Experts of a small language model: a sigmoid router, 3458 steps.
Below are experts of layer 2 (counted from 0) of a mixture-of-experts language model. Rows are named router (the router's row for the expert), gate (a neuron's input weights, with its number), up (a neuron's input weights, with its number) and show model dimensions 0-127. Each number is 128 + 32 x the weight over its row's rms, rounded and kept within 0 to 255. Numbers have three digits each.
After each expert's rows: "comes after" lists some tokens at least twice as common just before its tokens as in all text. This comes from a sample of Wikipedia text that the model never trained on. Tokens count by the router's weight.

# expert 20
router:161061032119103143168129133181154128127148141166181171121148095208201143118105105162113093169163126130151109167076158147120114097113141098122100182096146140145124138088120129118107144194071157167160091095090152125096123092174117145163128116107127092139111146154130101144189181169139087107141185153170081117146114161140131077123152077089122135147121150178139163180183072153170093103132
gate0:127171102094093084173121178210132144222118135125131152098157187116166115124121138120140133137141093094143096160096120192133052142158096136102118170137082104106136098132147125139079067146136182139143191049151117174089161120092105143151115110152164114111107131211142097145079170145155130108124095163195107120182117128122081113091117114161120129128153180140129112113145081084119135063084
up0:114194170068099073137161221132143126144140156182147062117174127178103091155118130158143169190130079108146154133164078148101131100132080121124112143155198114095102182126126090181108118121100179100151126113120142143164116086174133136153146142085076105170135144169119192084152127157104162129131161117130104129136070118148088185108181077090090122116101171042129136118158123103117149133103
gate1:179152149134132168138154125144105103067108191081131110148106126092082131106083138126110084141103122133114142167140159110144102056142087179095103180132133168128103096134143086181149084148151161131168042134133100164163167119188098151047151144172135100070147093168121135096195156144152168194146133103101140081159131111086094147148112110061138099100088114112140088096142091091148167142136
up1:118074151173144130137134185179155162177106123179111091103069164111123078181181149131166109098087102117175095096148089116108179169113158140138080128157143126154117088139094113132059130141162094182142081107129087122126107069171138138104131140142171125105160092114091129098102130167159164074101110111118116089140129147105090075165102113183130152096091141104074120112115156072155157116096
comes after: ",", " |", " and", ";", " of", " with"

# expert 11
router:174098048113113096160116141147161098159120139103207137119152075208169109099087099155135119142112132186133092222107138115155109084111145065092133139107105156150150111116126142123105205152060118160182122083108101137091122078176081130150149116114102130145144174140152104133252129201159076138173118163166123109141087127171182129151107129106129097188129166116169160157186063110154108142147
gate0:149131159080094103112148082102084106098116150135164179139158124111168116134151118152078162112117100100092191102137139127177135082138150098180119114142123089112096123129153157141197129151160198141122079160098091097124117145129141173086112080181105118143209149184133129169102114049177097132175133157050172082185119124124111123126120049033115122157180129145163105131144137102157114067140
up0:129154155154140118136140116111126182142145137097106127189083111099169127078119117110067136153126146182077079140092122129122133160094181146106081100096122172150163132129187117082155172172120169094127090077124103139193215152180136141230199128144095183081155107120101119166108109137144112148162129118139128170100110148108097172157152123134081164113191140112147107117131105145128159098136
gate1:173110143139171137136109133130105168082161151126151131135123105101153133096090145109152106153160164132134088138071171139084118102117079158114121184110106120104093087152155200180095179128177087110069159119141117123126120142138148139122135099110139086146179123090130074083154108140167068183115104150089118139079122129096124153115129159104147078137146161177122155130140074116202135100183
up1:101132100132114094115082120099121142146139169124191099134148123106166125097067111083153120138174133127084086191135125147084158093146149191125134107150130144110140175151110170063155117142131121129111147088143115132139118086135162105158159073103116122096159119169129095150115125165172094141125142119107121114093140099093161189171118178144168138153091119195133119085086121132132095183192
comes after: ",", " was", " d", " ", " and", " were"

# expert 15
router:133158063119101134138112091190172142150146155128162118140147094182193175079118135138128115110143135133150086158081146097142111118104134122129148132037155110131101099140100126126123150147156106141211100105058156130119151120139078121127121161209131139146137152115127149183174160172140042149137133126147144139183155190143147124153128099071155133119097181097160194169178015126131129158136
gate0:139068107131125181080132109080145099168093103178154161091067172162069140125185086156128101074151090147179107143093114143143174107114166132116168156112137155135102106128127130119103099116067162088094165093130132121128142063121059095106135145097086134132071109161107126171126091094132123093162083187170157168158140144170181076080092103163170128124195109084089135102139127121116143104148
up0:092088124132162099159106153141073145112092153191149170110177128180131078127123090147139136201142107138164104090157187096137109113160122164121074106121164112071102181101104077090122202133152103149132105139090136109128092151151158160098150083136109152112194130132164119141110081160119124142094189106056067109105108148052109147156171120058112188141126171167120148109129115122164175174099
gate1:162090106174128127133134138184115116118141137120104082140103090143167143133119100168092083089131127118105091066145148061130154124142138084107134189098095132095146131185129093121124174123085143171120106049136105148133166124103113128095215094121143124149159145069041095104142128074067150106110086159109111118137137122208122086142158145123183098106167167179098112179135075129107121106140
up1:117170108186119095102112084119127106144100175133066148111178086088136132179112144112071151097184115169125111118120142180091154091169129135079142077122146113108158097066128130179142064149127080093103135163132092086150114126146171157131161146106130114149130091154112161154110132111110199167060096135095152128085111109143140117104132120133072148107043082137067109147109125107138124148103
comes after: "t", "s", "at", "T", "ing", "et"

# expert 16
router:142149098108157096135160154137157078113156195115188165146174059199130138170059139152139098126154075143143147140106169106152132107109191137117127173077152119138096138109120125108155129171086145139173104087101131119149133101118135168135153097100134093122182173137157128128136147164165118104190160122108095157139080151141160085095163103066141136115134113126169170177158044122119098085122
gate0:162109118137098114145145107163125113118097176101119065094166075119176091115096081121132168111122093090101136137162117131092126162146175084189176129101169126135149125092093069222099143154136162133205152195159140093116107111141089147155084150132152115151153107110153151123110101160140133127125151168107154197152148162133169103118134128175130135123150136117123101075097130110141059133189
up0:146172129151174110087173158121141089116120127136104138195099141122110120129050154099140120107135103163112161156098151167123126134104184120141102141191089124109082098099088113087102095156195145122026052119136157110165124091103140154125192158156080128185072110095135174157156104120123187095094098114158144168181127154159109081225138156176137042109196122126191110111142141114106104078141
gate1:122105161127139132151153105155130118102175170139114097127187077095132126175088127091143091182130160178132087122130134116077145165169177163210127157110145100107058148103128135164108176118175119094076108119131175144094121198183069190129156173089137157176156126083191113190158129082169181174119141120124161166149109107162159133105101140080124103114099094083131188077066115115135104116127
up1:125132064077094171082121151128089125078111136186162158101125100076120116138213127100127106128158185174126129132120128144149109118184100140124089207128138100084158141154130107142170114098137161132098150122123117162126143153165143071138142103122187159120084114115144160098119134157126132178112122088158177122149112150061137165065088119114127112128104111094170102166146085132156159139090
comes after: ".", " of", ",", " and", " on", " to"

# expert 13
router:131133075132140149147156146110111126148176115098126140101157117158224126138129146187114082173116145160133083161138125111100097078135166103132100122110166154140098163140091122090109177156110133104113119144078182152100136142114072164144126114145110101099100126139109098092167156204113084142177153137137125073112073130125139097095179052109132161156173114161157123108176102153141115081137
gate0:198160117106136153095109187181087113129071140118121105114207143129130112123173095099121166111126100140145146147135091165196140163090153159108163139104192134131113135108091140108147051102127094109084090097131147159160078122144114145087160156188157090130161182187097113111148133120102112115146144058190108153176095147145098155146116114116124085127089169114185137135163128082131174093096
up0:152140174118138120099107153105103153125126099094070116096099142112124140173123083131111146074123144087139177103093125165105167178126071107188077145176169164178138138154155103110151139156096131115136110073123164133152118144146137097066198097131119136088133149156083102133123138122216151114140109119054142071176079132192081095112087086108149142185143176138157115084087050133133099133070
gate1:136063058146102143105128136114207139093146100116077112150159132142161154112119124099142099106127104179073187158157104109095078090120089101120111108167119155173100130137111190157122076188077135130114108091106202106129144113139133176143050053192180165128088160195126066125148139154099144107128157148120112098100078123128100129086115106089081109095124136164129091134118142083204078196124
up1:133148081108067180164129121110133117153153109106153111078147147107186080133110161106167075152133186152143138161146149087119054110131107166116128135070142155122081154141104111136138149165176096117093094098106156120104176134154142170123077102145140193118137142110163138095097180197114111099136127147169126174115079137123120135092143141141158133110183163129095116106086108108124074131157
comes after: "ci", "ti", " po", "po", "ni", "pi"

# expert 63
router:152104131126127148130134127133150135159117210138115160137102127153192144109148139203098147111131086165107095200141125138148085084099098131153097141109112140182086134051082113124123133148090181127137092066147111119159100115117095121134108127141102052129142152175132126102148179135181162119121106164139123092141076167109105081124106028116117150095114091195141151142103037137136110148099
gate0:084159164143082133127170111069151154160096148049126119168071168121122178120081122118146075157098120134132119146088136116128166154116159113097116128096185107087150090127124105086142104136065122134134094135080082125105180149071118177161125146190125136116116093121170151105089168133153134099156150202098082121108138171083169079123111108197083088162153196123149093063155046113125120123119
up0:069096148107074103109135128066112082142144144104069120130091167139121111127096090119148115113056131156131091171110103129134179139175121088123076082152130131090115135085156102075152079154068111154117133132083104087122115129110141175164138157131111161147121089177084116200161127094173104089148128207111057145141093119074116094168112136154104138187104119122135070083157165088131163158161
gate1:155100131076220097134073109100118121055085187132134169139117127081146145134139073171139137139151152160149111099118102157174075087153105159110092127137187166160081171150126130091122161140138127138127115185169128124130097171129156119131146117202107078147150097088119111133133106118075162145130099078111098073167117133159096155072109099104131120139123080129144124140098108113087174156129
up1:173133148173105111159174156126122154096144098165164049138154116160096163121121154129117163158055129101125122155068113124117135165173052065127127084145146108102107099159149150173112133124154149102110147114123087150104171108121139143155106133076167123082127129189171100126100119116143106081150148175096103121201106131134094155149132147115072115109129171060075146141138154104118112078160
comes after: "al", " a", "ic", " an", "A", "tic"

# expert 58
router:167113061086103127149111137194178103129160139120130144115113103135162164094131104195155100148154140154127133182127105126152164079110105080085149135084137090146086104068105137092133120125128120112198095107116163074097136066173152126127096123192160134157144125176148125148163170150099046143190129137123169176103091119090094126136220111116131116120068128148187193128127083078157145149175
gate0:168146077070075109107147146187103094156133131129129120153148096101095166119130183118160169140146095128120148168184104153159156096131084087162100085095103148116171089137151172155093141169086123144162068091108094181085083108158114091110112172120155113151119064132169149158181119156134200160150153116140126112159175148164108108125112083185121120147082112108130104142176096106116096047125
up0:172177098114121128120115145131137175131069131167145170144081151160105098104104144176115198104116107141048107172109124133128114137123055097128130100174147118137224148089093099133056113126116077175120142128147066107134125121121097128173120158139127080113150122188076182151136142131134153095094113119139138112133169136186149110149092099138131146141124096138085095111185155121177153094082
gate1:090099117088157125134092094150174091141149127092109190169094089113143159174166186105133055123107199130157169197153103111114125075099092082135147140171116132139074107102092037117127108096140206141118129141125103126097137091142135161116095144143069111114114108164164129136129153112146080147104112138145095099102120121093113082178112097114132158102113137131157088087104174075170152096086
up1:134138116118112137146149093184157145076170159090131179086111174109109100100128166145096146101077115117180088103161095119128124163096117105080105133173157110078093087143115066156119140087128132129072124091155076153108190156144110090123101131137098102179156127127166073118107165120092149156125128150164095141100159111100169099110159080139159115087042197129124126121083181100115072139019
comes after: " he", " It", " it", " which", "s", " He"

# expert 60
router:150106032071102128177160088160160117169158151148116153141140091199152142115100137203119136156139039094146100157132126108150127104095154123143133127137123128147142100023092102162125100155109172131127122066134134149145095092195135125159113140153123086120101144172130148124166144109193128151121136160157130127070100180107123025071146054106117117086152130135140143134167113140093091081121
gate0:096131106134110102119108145142114092124102145104107091185196121086109113103140101134123165090149142122150120103123118194118116083048131112185127166116066102106136077074112099172112123142125128129141076089153201145139154109076078128132138163132139148123162142126117160130143096155141161190165099105148094149137113172120102126133079096078137156188115157158102064108151109106083118101112
up0:150122090129149083192103164123099089147153109142057148167199113156106084111100145137125096127160153095115080091130102097089150144084142151157100161132070112122079058117092078153158137136176106194121127097184134150128095048076131098111187162118108145190174088112101180141108074142115136161191080127163135091155119140124092105107097143146154125144122128114157090124135088072109121158131
gate1:147122089147147195155154110143040100117090139116103076139126128084153152119142103111039093098113139101131085135072143097112099070068159115154169124168142087084165130131109140114136130168143133113104119121154200134181140170120113112093139094166197093104180136115118113120131191098192145109088152134179122133157144152120134181108116106143147060078158062093125149122144104171101163143158
up1:160098090065116157185083103096098088119128115094136103096163164097152127118115104168082052139151114061123151150130140086180093058110103111091084139138086136120159096113153139150139124097136195151116149100180085115101134140132101164145130099099131110165197134087147158145187150158132144134122138090146173198128101166135167207068157035108126072078110096156137091132169114145111192063097
comes after: " the", " The", "The", "the", " La", " 19"

# expert 31
router:129149073064108135175124084159121171159117123106159181169128117138170135104075097153115118131160111106160084179085128119096165075099147099155149118123199131152083128079107094093164106160089105129202122130071154122086178150141123135136144152091091132123139131150120090127156164198126091147107138121166154068106099164169149068134153096072105166089136131149144130149184069126164103124088
gate0:171160093119150140161166143203122123179125147142085131124179099110109174122145101153153111166137056097087125128086109151103101141157136150047131080156163100151123096155148140154081127120153132104191148091178089163122083136084105173130206120152146159078159119121110140138152140181107132184124116165107146182120118180137069123172151092089138110100147119131117086134184107141059075162082
up0:160135140099143100123154111174155106127101062142165084120181159134134172195137137158114134171183147157124072134142143112153096112194084138144164094097133127141123172183168153127122091095166101130134141164090115114153150184108188100088171188189174082116176135137145138163139079074135123131114151115139137172109112137173104152101143091094128110108124130128003075067170122162124128160096
gate1:199127090099155171084111181104117123132095152090126164138106077162102124105114103159142136134109138133047094109066129084138119105098158097142057075097075069114209109102122147092179119162171089082143087149141160133098125112183110095144140153162139104082124130128130126113153187147183095141149134103151108170130126143169139107085105117069178132141123117186156158159130137154166144156144
up1:114121070100137073115138108125113114073090109086084131136142111150134125158159209094127082133143124116190164086085182129129113119162120111162124114141119170094156183097129086060106077063109125110137103178153123110124141199117102147154112114131133138071118136179176081127147124142133125088130129072160083112181151102156161205151078071094145073142125105167105115156162158176106133141128
comes after: "p", "mp", "op", " pro", "mo", "f"

# expert 54
router:144134083139121092149146119166123127162124189177189156136142079184203172057090130212140152169156110128101122175086159120124113077122136094120161128067145139168153164032122102127125122138089156199198126143085124090084112122186105117198124124159122074150127152161104118126171128152197106101166138139163130116122102193159108084139140086094140163177123145192155198128156095137136078096143
gate0:109110111110128152160067095127089094140166129136097106084151123172120152124120121156166122130156123115138096104120162082097119120128166160192112114130147136179169124197062112139132148165141171173151107159137117147097118144085135089089137153174154112146132136217157123139111148085088053177130068148140051157174138093103180157140133062012140087165111176129147071129149122143186091140143
up0:129140083138070198139088093133143140129152203055184111158126199085133188154170199059206136055145114100142090126121123103106121089090139089140110149111124159113160145126104069149141102117111094062166101120074106117155123146128109129154136131143096105143166136136153100098136115117139088076084122146136138103127149143115089127143178104120152122100121114149105079112175141124102071072106
gate1:080113099129139093133153112120129177187167156153092120166089076163165050073101114196129172128152094115126128147095155160155209140100164074134180122146113152177135166109118106184120113167082120142211095169161048095072112119096174097088143134170180161140084129122161182123157135142174131133122126132043151142126150136117102135179126155068119144164147096074169174101124085145107145127104
up1:095147123109087088142130164083133157108098178102181173118090149161183087161069064187083091144189108127127145113150111158160142138151132110119154141099150132182128137098111101124111117114091164147185114187123063129099095201171183120115184142147149088119084105096153162120139097134117128113102169130100157166104081166135138102206172074146132129149184146109122153155131134110151129096128
comes after: " 0", " |", " —", ";", "°", "%"